{
  "n_experts": 256,
  "experts_per_token": 4,
  "d_expert": 80,
  "norm": "rmsnorm",
  "tie_embeddings": "early",
  "beta1": 0.95,
  "train_tokens": 438300000
}
Below are experts of layer 4 (counted from 0) of a mixture-of-experts language model. Rows are named router (the router's row for the expert), gate (a neuron's input weights, with its number), up (a neuron's input weights, with its number) and show model dimensions 0-191. Each number is 50 + 15 x the weight over its row's rms, rounded and kept within 0 to 99.
Before each expert's rows: a language model's description of what the expert responds to. This comes from a sample of Wikipedia text that the model never trained on.

# expert 29
Description: Common first names. Male given names starting personal names, especially John, Paul, David, William; often after "Pope" or "Saint", as in Pope Paul VI.
router:50 60 57 45 33 42 79 34 25 56 54 49 42 60 76 53 71 72 61 37 67 37 34 32 37 65 65 53 32 81 72 41 36 41 51 46 23 59 29 30 46 68 47 65 59 76 56 32 38 56 48 47 75 53 53 38 48 57 72 53 64 42 57 48 68 70 64 66 72 17 62 57 53 58 61 33 63 56 65 52 19 56 67 51 57 59 20 46 35 19 74 64 60 33 59 79 70 42 23 55 17 43 36 58 27 62 49 54 35 45 35 61 41 22 59 40 40 40 49 38 38 39 71 74 63 63 46 31 63 80 43 57 50 40 69 63 57 65 53 63 47 54 39 69 44 51 66 29 62 52 65 39 58 51 28 84 66 52 29 47 49 61 41 69 54 68 38 44 19 49 41 50 32 72 47 33 41 39 30 78 59 37 26 48 56 49 51 68 63 56 76 46
gate1:51 61 76 40 21 33 48 36 62 35 46 39 62 61 69 82 31 40 52 18 82 75 71 47 56 35 66 50 40 31 57 35 56 62 35 46 66 43 37 31 67 21 80 34 35 30 78 63 54 49 32 42 56 65 45 52 42 40 53 73 69 72 58 70 14 55 46 59 42 48 61 29 17 66 37 44 52 53 43 57 51 27 48 35 52 47 39 41 55 69 46 42 34 25 41 29 26 58 45 40 36 61 37 45 29 59 61 44 25 52 47 49 64 43 39 28 46 37 33 35 67 56 42 54 51 62 31 57 62 35 62 50 41 45 60 46 36 68 37 21 62 56 44 51 38 52 65 72 57 55 41 74 39 32 37 74 61 57 49 53 55 23 39 43 27 44 45 68 42 53 47 82 43 48 32 43 55 90 85 28 66 50 39 25 44 29 68 42 44 48 34 49
up1:87 68 50 43 50 61 41 59 77 14 64 51 56 90 37 34 53 53 41 33 70 52 56 66 59 39 43 56 46 22 37 53 54 65 53 45 59 26 31 42 41 43 57 45 40 33 62 69 60 59 65 55 59 63 61 72 49 50 54 56 73 67 31 45 37 50 08 53 58 66 53 05 50 80 27 45 64 36 40 47 58 46 44 52 56 26 35 33 55 65 51 61 18 45 20 55 64 58 54 32 48 67 47 79 26 31 73 58 42 55 62 33 54 48 50 48 34 51 36 14 39 57 44 49 42 57 45 61 27 47 61 42 61 64 31 50 54 46 34 19 59 46 48 38 52 50 52 52 40 52 30 57 49 47 66 36 43 32 44 63 61 40 55 22 50 33 35 59 41 76 44 61 71 39 70 37 92 61 81 50 49 45 50 28 83 75 48 42 60 60 56 61
gate2:57 72 61 18 55 61 31 35 65 78 32 78 25 60 50 45 16 49 86 40 47 49 50 43 35 48 71 33 35 44 57 54 60 73 56 35 53 41 37 53 48 37 51 47 47 39 36 70 40 46 46 45 52 60 43 62 45 16 59 65 45 46 72 62 62 66 31 36 67 54 70 62 57 53 41 59 73 27 34 20 71 47 53 27 59 58 54 36 34 04 50 52 56 58 39 75 41 41 35 60 35 71 40 36 50 38 57 84 58 44 64 42 52 44 55 51 54 56 17 44 56 51 37 36 33 60 65 41 42 38 50 58 33 54 41 40 34 56 77 63 55 53 71 59 60 59 42 52 37 28 67 61 82 52 71 53 43 25 59 60 65 68 53 38 65 57 49 74 50 66 38 77 19 50 59 29 50 68 42 37 53 25 64 29 56 30 39 52 85 61 22 60
up2:57 61 54 11 59 42 40 32 34 61 34 58 46 44 71 44 55 52 65 28 48 57 38 26 45 59 61 32 54 47 45 19 79 60 51 56 47 34 50 59 62 30 63 45 53 58 35 44 42 42 50 52 40 28 70 44 37 41 60 48 47 53 33 66 39 51 65 81 22 68 53 67 58 60 50 62 59 64 35 56 32 45 85 77 46 58 42 74 40 16 57 57 62 26 51 36 35 70 39 55 57 61 46 32 28 70 50 48 41 83 41 25 52 39 30 37 12 35 27 53 62 51 48 71 66 75 70 61 66 38 36 17 56 30 29 76 49 49 65 50 78 62 45 48 55 57 48 59 63 30 50 50 53 41 40 62 73 55 56 44 65 61 44 38 31 62 44 69 70 68 35 76 27 68 44 42 44 66 43 33 24 26 54 69 49 41 36 75 75 47 29 52
gate3:69 92 51 48 65 64 66 19 48 49 60 45 20 57 71 59 67 31 81 40 71 44 27 51 60 59 39 57 47 71 69 40 36 38 37 61 57 51 54 68 68 46 32 66 48 83 53 24 68 57 43 46 43 43 43 65 63 43 57 46 46 44 35 41 59 59 58 76 40 76 76 61 54 64 34 52 65 43 46 82 45 61 53 56 14 53 53 54 24 64 41 30 34 76 64 63 43 53 44 37 54 86 49 48 75 61 43 49 40 44 71 39 89 41 22 58 56 40 30 58 56 54 39 48 52 32 42 47 46 40 44 40 33 46 72 69 66 46 35 35 50 29 49 54 59 21 29 54 24 28 54 54 53 62 29 59 60 62 35 48 80 77 52 54 55 22 39 56 42 17 71 78 60 46 56 55 50 73 65 56 58 58 42 63 54 51 42 36 61 31 56 54
up3:59 64 50 33 63 30 54 42 57 29 54 52 37 36 51 45 33 25 74 67 57 45 54 56 60 61 34 35 39 54 60 50 37 45 74 63 68 33 41 51 53 41 11 82 39 43 37 23 53 52 45 52 61 35 70 56 43 43 76 42 46 31 57 32 54 65 66 66 40 65 94 53 48 69 33 57 53 27 61 58 69 32 72 44 41 31 33 69 38 31 42 28 38 49 44 45 43 40 53 41 38 66 59 45 54 47 38 69 36 30 93 42 68 54 28 65 48 44 21 59 63 65 35 51 51 48 65 59 84 57 41 37 53 34 66 39 39 61 37 39 57 38 53 55 38 28 58 54 43 22 60 67 79 79 38 45 32 40 57 48 91 77 59 46 59 40 39 77 69 42 47 66 55 43 53 29 62 68 35 53 63 86 38 64 27 25 44 49 46 41 39 46
gate4:82 48 53 43 30 47 38 73 80 51 57 59 38 68 75 45 45 71 15 19 45 43 50 53 49 56 47 62 46 48 46 31 15 58 35 61 59 59 31 44 51 47 34 52 47 41 53 60 52 30 59 75 59 32 49 54 48 38 73 52 48 54 56 40 30 34 62 49 55 50 36 40 54 45 63 42 59 71 42 63 57 45 58 42 53 60 59 56 64 74 70 31 16 78 48 73 85 68 54 58 41 24 35 41 59 91 70 27 32 60 41 73 31 37 50 53 26 52 60 43 46 70 42 63 45 19 46 75 47 67 45 47 76 28 74 40 42 21 35 55 44 49 75 37 95 34 69 35 49 37 43 62 59 70 51 68 51 55 63 58 70 53 27 52 50 48 30 41 49 50 32 32 44 52 57 54 63 41 30 47 35 41 27 39 47 39 63 66 33 69 65 32
up4:62 57 62 36 54 43 64 74 31 39 62 55 41 63 54 62 54 73 52 47 47 60 69 58 52 46 44 60 47 33 36 43 27 72 40 52 84 59 54 73 31 53 56 84 55 70 55 48 66 22 35 47 77 60 34 45 57 44 74 72 50 76 56 31 59 50 47 27 32 48 68 40 59 45 65 32 42 45 67 66 71 45 47 34 72 41 47 35 53 71 80 37 24 40 60 80 61 58 33 67 59 39 54 36 43 68 74 46 56 40 47 68 60 66 54 52 56 75 43 47 53 72 53 39 46 22 57 67 29 80 32 62 78 27 66 45 47 51 47 47 47 74 75 27 59 51 63 47 63 27 60 65 54 76 32 40 71 72 73 51 62 65 51 46 63 34 46 71 33 71 49 36 45 31 61 70 65 42 49 46 29 51 38 48 31 55 79 47 43 42 41 94
gate5:45 77 72 54 59 30 58 76 59 21 57 59 69 48 57 50 64 49 35 64 49 54 44 54 62 48 18 56 69 44 64 46 65 55 30 53 52 65 25 33 34 50 50 34 45 54 47 37 46 38 80 57 37 58 17 44 27 69 36 60 58 68 36 11 43 61 89 61 58 54 53 71 85 36 54 15 60 37 44 51 37 52 43 55 38 40 39 25 40 56 31 41 65 55 38 52 55 51 71 32 67 40 36 54 50 53 47 55 82 59 34 69 42 43 46 47 57 88 57 36 68 47 37 61 54 46 75 53 25 36 61 84 45 46 59 51 50 30 68 64 60 16 46 53 33 63 41 36 50 99 49 49 50 47 53 51 47 64 58 28 55 39 74 46 35 44 35 55 55 54 52 31 57 38 42 51 57 31 24 56 29 56 50 52 44 68 50 66 41 57 79 66
up5:63 10 39 41 46 72 55 29 59 69 61 45 40 61 44 43 38 37 67 68 55 46 43 44 24 65 83 37 42 54 60 60 40 40 31 54 45 56 33 47 49 69 57 39 54 57 40 51 39 61 00 27 78 50 49 63 87 46 79 33 66 44 43 70 48 49 37 63 68 48 47 47 43 42 61 76 63 46 43 46 44 39 65 73 54 50 50 68 38 56 49 50 58 51 54 70 31 32 24 79 33 64 68 55 49 54 36 53 40 32 53 62 42 54 67 38 60 19 37 66 33 46 90 46 57 35 16 59 74 44 69 37 39 56 37 43 40 48 68 41 51 52 61 56 46 59 57 50 60 50 47 55 68 57 59 54 49 56 36 61 43 31 42 62 65 66 38 54 68 36 61 55 36 46 70 39 58 86 71 35 63 56 26 26 75 21 52 44 90 40 41 26

# expert 20
Description: Institution and place names. Head words of proper names of places and institutions, such as University, States in United States, Massachusetts, Festival, Society, Carolina.
router:41 39 36 48 39 76 41 46 25 50 55 64 46 66 09 62 45 50 44 32 81 28 35 41 27 44 40 65 32 68 50 66 38 42 44 52 30 30 53 41 43 52 37 47 78 26 48 47 33 57 45 48 39 42 40 72 72 60 59 65 81 61 51 75 73 46 41 53 27 38 48 40 32 51 46 62 58 36 51 30 50 50 50 43 56 56 69 42 60 60 44 36 68 54 51 71 59 64 54 48 43 33 61 65 40 25 63 54 58 64 69 52 38 63 56 44 66 46 49 17 44 72 59 44 37 59 70 56 50 48 48 64 77 25 39 56 48 27 65 35 39 54 60 47 67 56 36 39 12 35 36 47 25 97 74 56 41 51 85 92 55 48 56 68 40 47 42 37 28 26 13 52 62 31 42 49 32 74 35 76 56 68 46 52 50 49 54 61 34 35 50 53
gate1:40 67 26 44 42 50 29 27 26 36 43 58 37 47 49 51 36 73 57 47 37 74 66 48 59 54 33 62 62 43 73 57 46 33 42 55 69 49 62 25 60 31 65 47 53 73 60 54 62 30 41 33 44 38 24 53 45 53 68 58 45 77 48 50 81 57 61 36 14 42 22 36 30 43 29 42 82 68 42 89 75 32 50 66 40 68 69 33 51 66 38 60 67 42 77 22 32 61 53 18 67 66 67 63 50 38 64 31 47 65 37 43 09 25 52 40 68 57 58 44 75 39 44 31 59 65 41 54 30 46 44 55 46 66 50 41 39 42 50 35 62 40 56 30 64 41 32 51 53 33 27 42 53 42 31 44 42 60 58 73 56 35 42 32 44 62 57 49 44 34 54 76 57 49 65 58 55 54 62 23 50 22 39 47 69 29 49 40 64 25 56 74
up1:89 50 56 59 54 52 31 45 46 73 76 71 48 59 61 41 37 31 63 53 50 46 66 72 42 54 44 58 43 51 53 78 28 60 48 43 61 41 58 41 28 49 67 51 72 32 29 38 74 74 72 43 59 75 37 67 46 39 64 58 51 41 64 05 52 46 40 17 41 54 49 46 50 57 28 39 54 33 55 75 37 42 53 33 65 30 30 47 47 47 41 63 41 52 37 44 38 60 60 36 55 74 35 43 20 55 68 52 49 25 59 47 39 36 43 53 28 47 64 60 20 47 50 58 35 48 54 55 15 87 62 60 70 62 40 33 74 53 36 48 52 50 34 38 46 59 64 43 41 61 40 51 20 37 42 64 48 42 19 80 59 47 56 21 62 23 27 47 52 49 47 70 70 30 53 45 70 56 57 64 81 34 49 47 74 48 31 31 44 22 74 51
gate2:57 43 46 37 38 61 37 47 50 58 81 58 45 54 53 29 15 77 46 22 61 48 45 28 40 46 51 45 44 41 32 42 35 63 78 60 53 31 55 57 37 44 37 63 38 54 52 57 42 48 45 37 77 67 37 48 48 17 39 84 52 46 62 72 56 55 47 49 48 69 56 62 46 66 30 28 78 67 44 25 52 47 59 40 34 38 42 80 73 55 45 51 65 31 50 92 66 59 41 42 62 55 48 60 39 27 67 57 40 41 38 51 67 66 33 57 48 33 28 67 40 41 45 58 30 69 33 27 29 20 35 53 58 60 34 63 47 45 88 37 22 60 36 67 46 53 62 41 57 32 63 63 59 75 55 49 51 27 66 26 47 52 60 76 50 26 46 15 34 74 47 61 35 40 41 55 60 54 38 47 79 27 69 52 47 84 46 56 65 59 40 65
up2:55 58 59 33 70 25 40 44 42 82 36 48 44 55 40 39 82 41 69 66 21 46 62 44 57 57 40 38 70 69 56 35 49 55 20 60 63 78 61 56 66 60 68 53 60 40 38 47 57 31 47 34 05 37 42 37 57 63 75 23 47 51 38 39 11 61 72 66 50 75 58 59 67 60 68 63 41 34 51 60 26 45 53 85 62 58 54 34 54 35 58 65 62 87 55 39 32 44 82 47 32 72 50 54 32 67 39 44 50 58 35 65 40 40 38 63 41 57 24 24 54 42 72 57 78 52 61 60 62 63 41 31 70 24 46 45 42 56 57 51 64 41 62 36 69 42 48 80 60 64 53 55 35 42 34 55 61 58 40 45 70 68 62 60 49 59 51 79 56 53 23 53 43 46 38 37 46 40 39 54 15 50 29 39 39 42 51 62 46 56 80 33
gate3:66 75 52 31 67 48 57 38 28 56 55 40 53 40 37 59 63 50 63 47 53 40 50 51 32 77 47 58 77 54 55 28 49 42 24 50 31 50 44 74 62 49 51 52 36 65 57 57 91 71 50 54 48 45 46 32 46 47 24 30 42 38 56 43 65 67 55 82 30 61 87 12 41 45 41 44 62 46 51 72 32 48 70 42 60 39 63 72 53 49 55 62 58 57 36 18 58 48 44 50 47 62 38 52 83 77 55 57 27 46 55 41 59 36 43 36 49 44 56 44 25 38 31 43 47 43 47 83 32 38 44 23 35 37 61 47 45 29 47 71 53 43 62 52 66 08 62 50 47 32 50 61 23 44 47 54 50 81 38 56 37 58 45 38 42 22 32 71 37 33 48 42 49 38 89 58 20 89 58 56 34 66 42 59 68 60 65 49 57 53 81 58
up3:70 86 42 43 58 57 53 87 71 50 32 46 58 59 60 46 57 48 54 25 45 33 59 40 76 99 61 53 92 39 45 42 39 52 30 48 46 49 30 77 45 42 64 63 42 47 52 50 50 60 51 64 46 39 45 36 47 57 56 17 66 20 50 44 78 53 76 75 34 45 75 26 67 51 57 65 54 50 72 54 57 41 65 24 59 37 58 71 53 53 51 21 76 63 33 36 47 23 58 52 43 47 29 43 44 48 45 73 36 54 30 52 71 58 59 36 55 42 69 64 57 34 58 52 53 16 50 56 57 53 27 25 70 21 57 36 51 32 43 48 33 58 47 60 51 34 49 77 41 51 55 77 66 75 41 44 22 64 32 48 41 39 58 41 62 40 38 58 39 52 64 41 36 54 64 39 57 69 37 70 53 56 66 44 40 54 75 41 66 39 73 37
gate4:78 79 41 73 15 86 71 60 51 50 70 58 53 61 55 47 31 41 67 36 58 39 40 38 31 30 45 55 62 55 69 56 31 28 35 88 50 72 24 56 62 41 42 50 23 66 43 64 60 49 55 63 49 36 62 41 57 35 40 48 56 53 40 42 45 34 44 36 56 48 57 59 19 52 35 75 68 61 62 60 55 67 48 61 72 91 65 50 49 46 62 61 48 50 54 67 64 27 29 71 56 50 50 67 49 38 42 30 38 64 42 78 52 62 53 83 80 28 50 35 42 67 35 31 74 36 29 45 46 48 65 38 55 26 30 52 48 52 39 53 60 61 92 60 72 73 47 39 52 56 56 21 55 49 52 76 79 65 62 60 53 57 59 71 50 54 43 61 38 34 47 45 62 63 69 59 47 28 29 45 49 49 50 52 78 37 43 42 68 54 26 37
up4:51 41 64 71 17 86 52 80 52 46 59 43 44 70 58 48 30 63 58 37 62 58 41 46 43 43 70 57 78 58 61 70 39 59 46 53 43 51 42 44 38 36 69 71 37 49 28 40 26 48 49 44 61 39 56 47 53 40 48 41 64 78 48 39 48 44 32 15 59 49 63 38 17 54 48 32 31 25 49 43 44 37 63 38 53 57 72 43 44 59 62 54 60 40 55 82 41 27 25 81 62 32 58 43 51 23 42 50 35 53 75 58 48 87 65 45 62 45 42 52 49 81 46 37 62 27 36 76 44 74 49 52 52 26 47 64 44 48 69 82 32 30 70 55 50 74 53 54 48 65 58 52 52 63 36 31 66 24 64 63 73 36 41 70 51 44 50 77 49 64 56 34 43 37 52 97 49 33 70 45 56 61 45 60 60 55 83 52 70 31 42 57
gate5:55 49 54 28 67 24 81 32 56 28 79 70 47 30 33 48 76 69 52 69 50 53 58 39 52 37 34 50 28 34 35 36 54 48 56 55 76 28 41 44 24 65 62 57 51 74 49 41 47 78 42 55 40 66 35 48 52 53 55 54 43 61 69 76 67 23 79 49 65 53 69 86 46 53 36 90 62 63 28 57 41 66 49 67 44 46 37 55 60 60 22 65 60 38 45 52 37 50 45 41 55 34 34 57 53 42 62 22 77 36 61 55 51 59 37 48 54 76 43 34 21 50 47 71 86 46 54 59 37 50 53 54 49 67 56 55 35 27 53 60 62 36 40 69 55 44 52 52 48 61 55 81 56 38 69 40 47 62 45 45 24 51 48 45 81 69 06 51 73 32 53 20 69 51 30 26 32 34 65 48 61 32 61 36 43 43 50 61 49 45 46 34
up5:43 50 39 85 46 78 28 38 57 57 43 38 47 73 58 57 14 46 54 46 42 53 51 53 36 54 62 73 63 69 70 59 47 51 17 54 21 54 30 61 69 47 32 48 55 11 35 67 42 36 29 44 75 26 61 48 35 61 44 49 48 53 38 37 66 81 29 68 26 42 46 23 48 44 78 45 55 49 49 22 64 40 85 55 50 46 64 44 30 64 60 50 41 51 88 58 52 53 32 37 46 56 75 71 49 65 43 72 36 59 36 58 57 45 61 48 67 43 58 74 52 59 49 47 08 39 68 45 57 67 51 44 34 27 26 45 58 55 60 40 39 49 75 32 53 61 33 43 85 49 53 51 29 71 80 55 49 50 43 57 69 43 68 48 38 25 68 59 40 52 48 66 65 54 64 64 61 66 51 41 46 71 42 40 45 49 51 51 53 52 87 74

# expert 59
Description: Mid-name pieces. Word pieces right after an initial capital letter inside foreign surnames and place names, such as P-alk-ina, D-ut-ra, F-alk-lands, G-unn-eswaran.
router:60 63 68 28 44 51 23 63 42 56 53 49 39 36 36 34 26 49 58 53 53 31 70 39 76 31 43 22 55 72 55 28 83 76 24 41 43 77 47 63 35 40 35 38 45 18 28 50 46 31 57 60 74 20 54 57 53 48 39 38 64 34 54 31 26 90 57 48 28 27 52 52 44 71 61 70 32 36 59 64 68 39 35 37 48 66 63 48 52 54 55 42 34 39 32 48 43 27 52 44 51 37 59 70 52 53 20 36 41 51 65 27 49 59 46 58 33 64 46 40 59 49 14 56 75 62 34 67 56 61 46 62 40 52 33 56 44 72 82 59 38 41 59 57 51 65 30 42 48 41 72 57 35 28 37 43 37 67 67 45 68 49 49 74 19 71 46 33 48 51 30 47 57 34 63 60 42 17 32 26 61 58 46 64 74 61 47 47 61 64 49 42
gate1:58 55 64 39 31 63 62 59 58 44 45 30 47 57 58 45 49 36 76 75 53 57 47 42 41 65 52 33 48 49 84 20 50 03 60 35 75 37 42 45 61 41 55 43 33 32 96 75 47 49 31 42 40 58 40 29 51 42 51 59 30 29 25 75 41 50 53 45 33 32 39 41 65 66 10 54 86 78 61 37 76 52 42 43 69 70 46 45 53 45 60 35 63 51 63 34 47 49 47 74 35 69 46 52 22 21 57 58 30 40 29 77 37 46 39 71 66 45 48 49 42 78 31 35 67 44 49 56 23 45 55 32 47 89 65 48 54 53 47 40 59 41 64 77 58 61 36 43 58 58 44 44 42 38 47 47 69 54 36 56 59 53 09 56 43 32 60 63 71 52 63 64 43 61 33 53 46 54 45 48 57 41 45 61 46 53 41 33 65 42 78 39
up1:72 57 69 69 35 36 30 48 73 41 78 60 45 54 48 47 55 69 28 48 51 44 44 59 54 52 41 65 66 56 39 50 60 24 91 50 52 43 52 55 59 54 59 48 60 63 72 66 54 54 53 23 53 77 12 26 61 18 16 27 63 56 53 58 22 26 48 23 62 71 54 39 44 52 46 61 53 66 32 41 44 37 35 52 70 61 64 43 43 35 67 54 61 73 26 46 44 35 57 56 24 76 53 41 47 24 62 53 56 62 46 44 24 59 29 52 36 51 51 34 62 62 56 60 46 36 22 27 42 78 62 60 29 63 47 43 28 76 50 42 64 38 30 56 30 53 34 41 54 61 38 58 20 22 77 68 68 35 60 60 53 62 54 39 70 26 41 49 48 67 60 53 75 28 52 33 57 63 45 58 43 75 55 31 64 74 47 39 42 40 55 35
gate2:33 44 48 38 51 54 44 63 85 57 58 61 50 74 77 45 05 39 76 43 25 60 24 54 48 54 62 48 43 36 52 29 37 02 54 52 60 51 39 56 54 42 54 52 60 41 49 59 27 70 36 33 52 92 38 46 74 53 52 26 33 43 38 60 35 83 61 37 66 42 91 62 60 44 42 45 52 41 40 63 66 61 34 52 63 44 42 48 68 45 63 42 68 56 40 66 55 39 43 49 44 41 42 48 28 35 45 51 60 52 51 34 38 62 17 43 43 52 26 59 46 23 15 17 29 53 45 63 64 37 40 53 43 55 37 37 47 80 48 37 53 66 77 40 60 62 48 63 58 55 57 37 64 61 67 53 36 40 39 44 71 45 45 38 65 56 54 21 35 65 41 57 43 46 48 37 26 56 36 58 56 51 30 41 46 81 46 72 94 50 44 59
up2:35 50 67 06 40 54 57 49 37 34 51 62 38 34 63 31 58 43 85 60 53 70 43 49 46 37 61 48 59 59 40 32 51 48 81 73 73 68 38 30 45 60 42 24 50 55 50 38 22 55 17 37 42 58 58 33 59 36 39 45 63 57 39 53 26 61 74 48 39 71 35 55 47 58 54 26 31 36 39 58 42 46 45 63 64 57 62 65 45 53 80 43 38 64 74 59 51 57 67 38 40 79 27 43 37 27 52 19 00 82 50 49 54 47 43 49 09 54 51 19 66 59 70 52 74 53 54 49 56 51 45 28 35 19 36 67 44 34 65 68 44 33 52 39 52 62 47 54 75 58 37 46 71 60 43 58 36 66 57 32 53 40 43 69 48 75 29 70 44 71 53 48 65 51 54 51 27 75 51 45 40 67 47 59 58 46 52 54 41 52 30 69
gate3:61 62 44 49 30 58 60 46 60 29 12 40 43 75 55 66 74 58 60 48 69 49 51 44 52 54 59 50 38 59 64 38 61 71 59 71 60 29 48 48 57 48 44 66 58 54 38 22 43 79 39 47 39 46 46 35 68 46 65 50 43 31 40 29 48 58 29 67 73 74 49 27 40 87 67 37 64 43 45 84 58 55 50 76 56 44 51 42 52 65 52 49 48 38 68 46 75 58 47 62 43 66 63 61 64 45 52 68 13 40 39 62 86 55 38 58 53 41 55 45 49 56 65 45 81 55 49 57 45 36 80 55 52 46 25 56 60 12 30 50 58 46 38 91 71 25 64 46 65 50 55 60 21 64 40 79 38 55 35 42 75 57 45 51 42 36 38 79 79 46 57 48 51 38 60 58 64 76 48 88 61 42 48 60 31 38 50 64 31 68 71 61
up3:65 41 82 58 61 30 39 61 58 46 53 40 27 67 18 31 54 54 68 25 63 69 49 57 67 61 63 34 25 48 46 56 46 55 43 54 60 55 51 54 67 33 41 47 65 22 46 51 65 55 30 66 52 61 42 70 40 64 61 35 54 52 50 43 80 56 46 49 38 67 67 56 40 68 56 61 99 37 72 70 62 71 72 58 31 47 36 59 52 69 59 26 47 57 40 48 48 41 27 51 62 49 35 47 52 21 38 59 43 42 65 64 71 43 50 48 68 51 52 35 29 31 52 61 23 48 32 35 75 30 56 52 74 43 43 24 26 62 36 64 36 94 49 76 35 33 46 60 45 46 63 54 89 53 38 57 20 47 48 58 51 55 82 34 36 58 33 27 51 57 44 44 49 76 44 60 59 67 54 94 53 57 37 48 32 43 60 72 54 31 51 50
gate4:61 38 65 51 50 55 62 43 54 46 51 49 61 48 55 64 30 38 51 33 30 51 53 66 58 38 55 34 50 50 45 35 44 30 35 49 38 84 54 51 63 53 24 37 43 39 78 67 56 49 45 71 40 45 57 63 49 38 59 27 20 85 19 35 45 27 79 40 35 10 55 44 48 31 48 56 22 67 38 66 41 51 55 49 46 41 50 57 50 26 44 44 17 54 41 69 36 51 62 37 55 33 47 46 48 65 45 31 61 58 41 47 39 46 62 57 70 33 70 54 41 63 49 47 42 54 58 56 62 54 80 34 63 24 42 22 79 31 55 27 47 57 75 74 58 51 48 29 63 10 35 32 34 44 61 43 47 48 93 48 71 28 44 16 39 54 51 23 40 41 35 65 70 73 58 66 38 36 45 39 39 40 66 40 47 51 60 52 68 70 28 19
up4:41 53 52 50 73 38 52 69 37 01 64 42 47 52 33 53 46 71 52 28 32 33 56 61 45 35 54 44 47 23 79 51 34 46 36 38 68 52 75 87 47 41 59 84 78 58 50 66 74 41 25 31 47 42 26 50 58 44 57 53 50 77 34 44 35 38 59 79 39 51 42 21 35 40 51 40 48 56 48 42 51 41 55 60 62 72 44 24 47 34 60 20 25 40 65 80 48 43 39 34 50 44 52 42 60 61 72 57 59 53 49 64 51 87 62 47 61 75 36 38 57 41 45 23 38 42 24 62 63 36 66 31 39 59 42 30 35 57 30 39 51 47 64 55 72 70 52 53 35 24 57 51 62 48 44 34 71 48 71 72 58 63 61 69 35 48 28 48 49 61 51 61 64 43 66 81 30 37 66 70 47 60 25 58 44 46 56 55 47 56 17 61
gate5:61 71 57 25 64 10 51 27 31 43 54 45 61 36 69 32 56 42 50 64 61 48 71 48 49 64 50 27 71 43 52 79 41 71 65 59 41 48 39 42 21 61 62 63 63 56 31 28 56 32 52 44 35 67 28 43 10 60 37 71 60 69 55 54 52 80 60 69 97 35 59 70 21 41 73 45 73 57 67 87 39 40 43 61 30 42 50 37 52 77 31 30 44 58 48 47 31 67 58 47 33 32 22 46 53 50 52 45 47 53 40 63 50 44 62 48 52 70 41 51 66 64 51 46 59 21 63 51 49 18 65 50 25 74 60 48 26 58 61 46 43 66 72 61 52 41 20 48 59 68 52 54 52 52 67 38 32 50 67 59 66 23 51 72 59 33 46 23 46 38 49 51 47 53 28 59 41 58 41 42 56 37 16 44 46 52 48 45 68 51 41 55
up5:71 35 47 85 39 99 54 75 54 55 24 33 52 73 40 44 48 36 56 47 53 63 40 29 31 65 60 51 40 53 54 42 39 31 37 53 24 24 20 85 55 47 42 63 29 25 65 76 43 68 53 31 76 57 35 64 79 52 53 31 22 41 42 42 53 35 37 60 20 53 36 40 59 36 30 74 39 36 34 31 59 65 52 57 55 53 40 63 50 36 50 41 28 36 89 66 53 24 60 27 47 64 78 59 31 57 49 60 74 41 58 51 40 56 47 40 66 53 23 62 44 55 73 54 19 67 42 50 63 74 49 46 47 41 59 43 55 54 58 66 57 51 62 40 67 49 45 50 25 45 71 53 40 38 57 62 55 36 33 52 55 35 46 48 51 54 51 65 41 53 39 15 77 57 68 52 39 44 78 24 59 62 58 41 44 51 47 41 55 39 58 69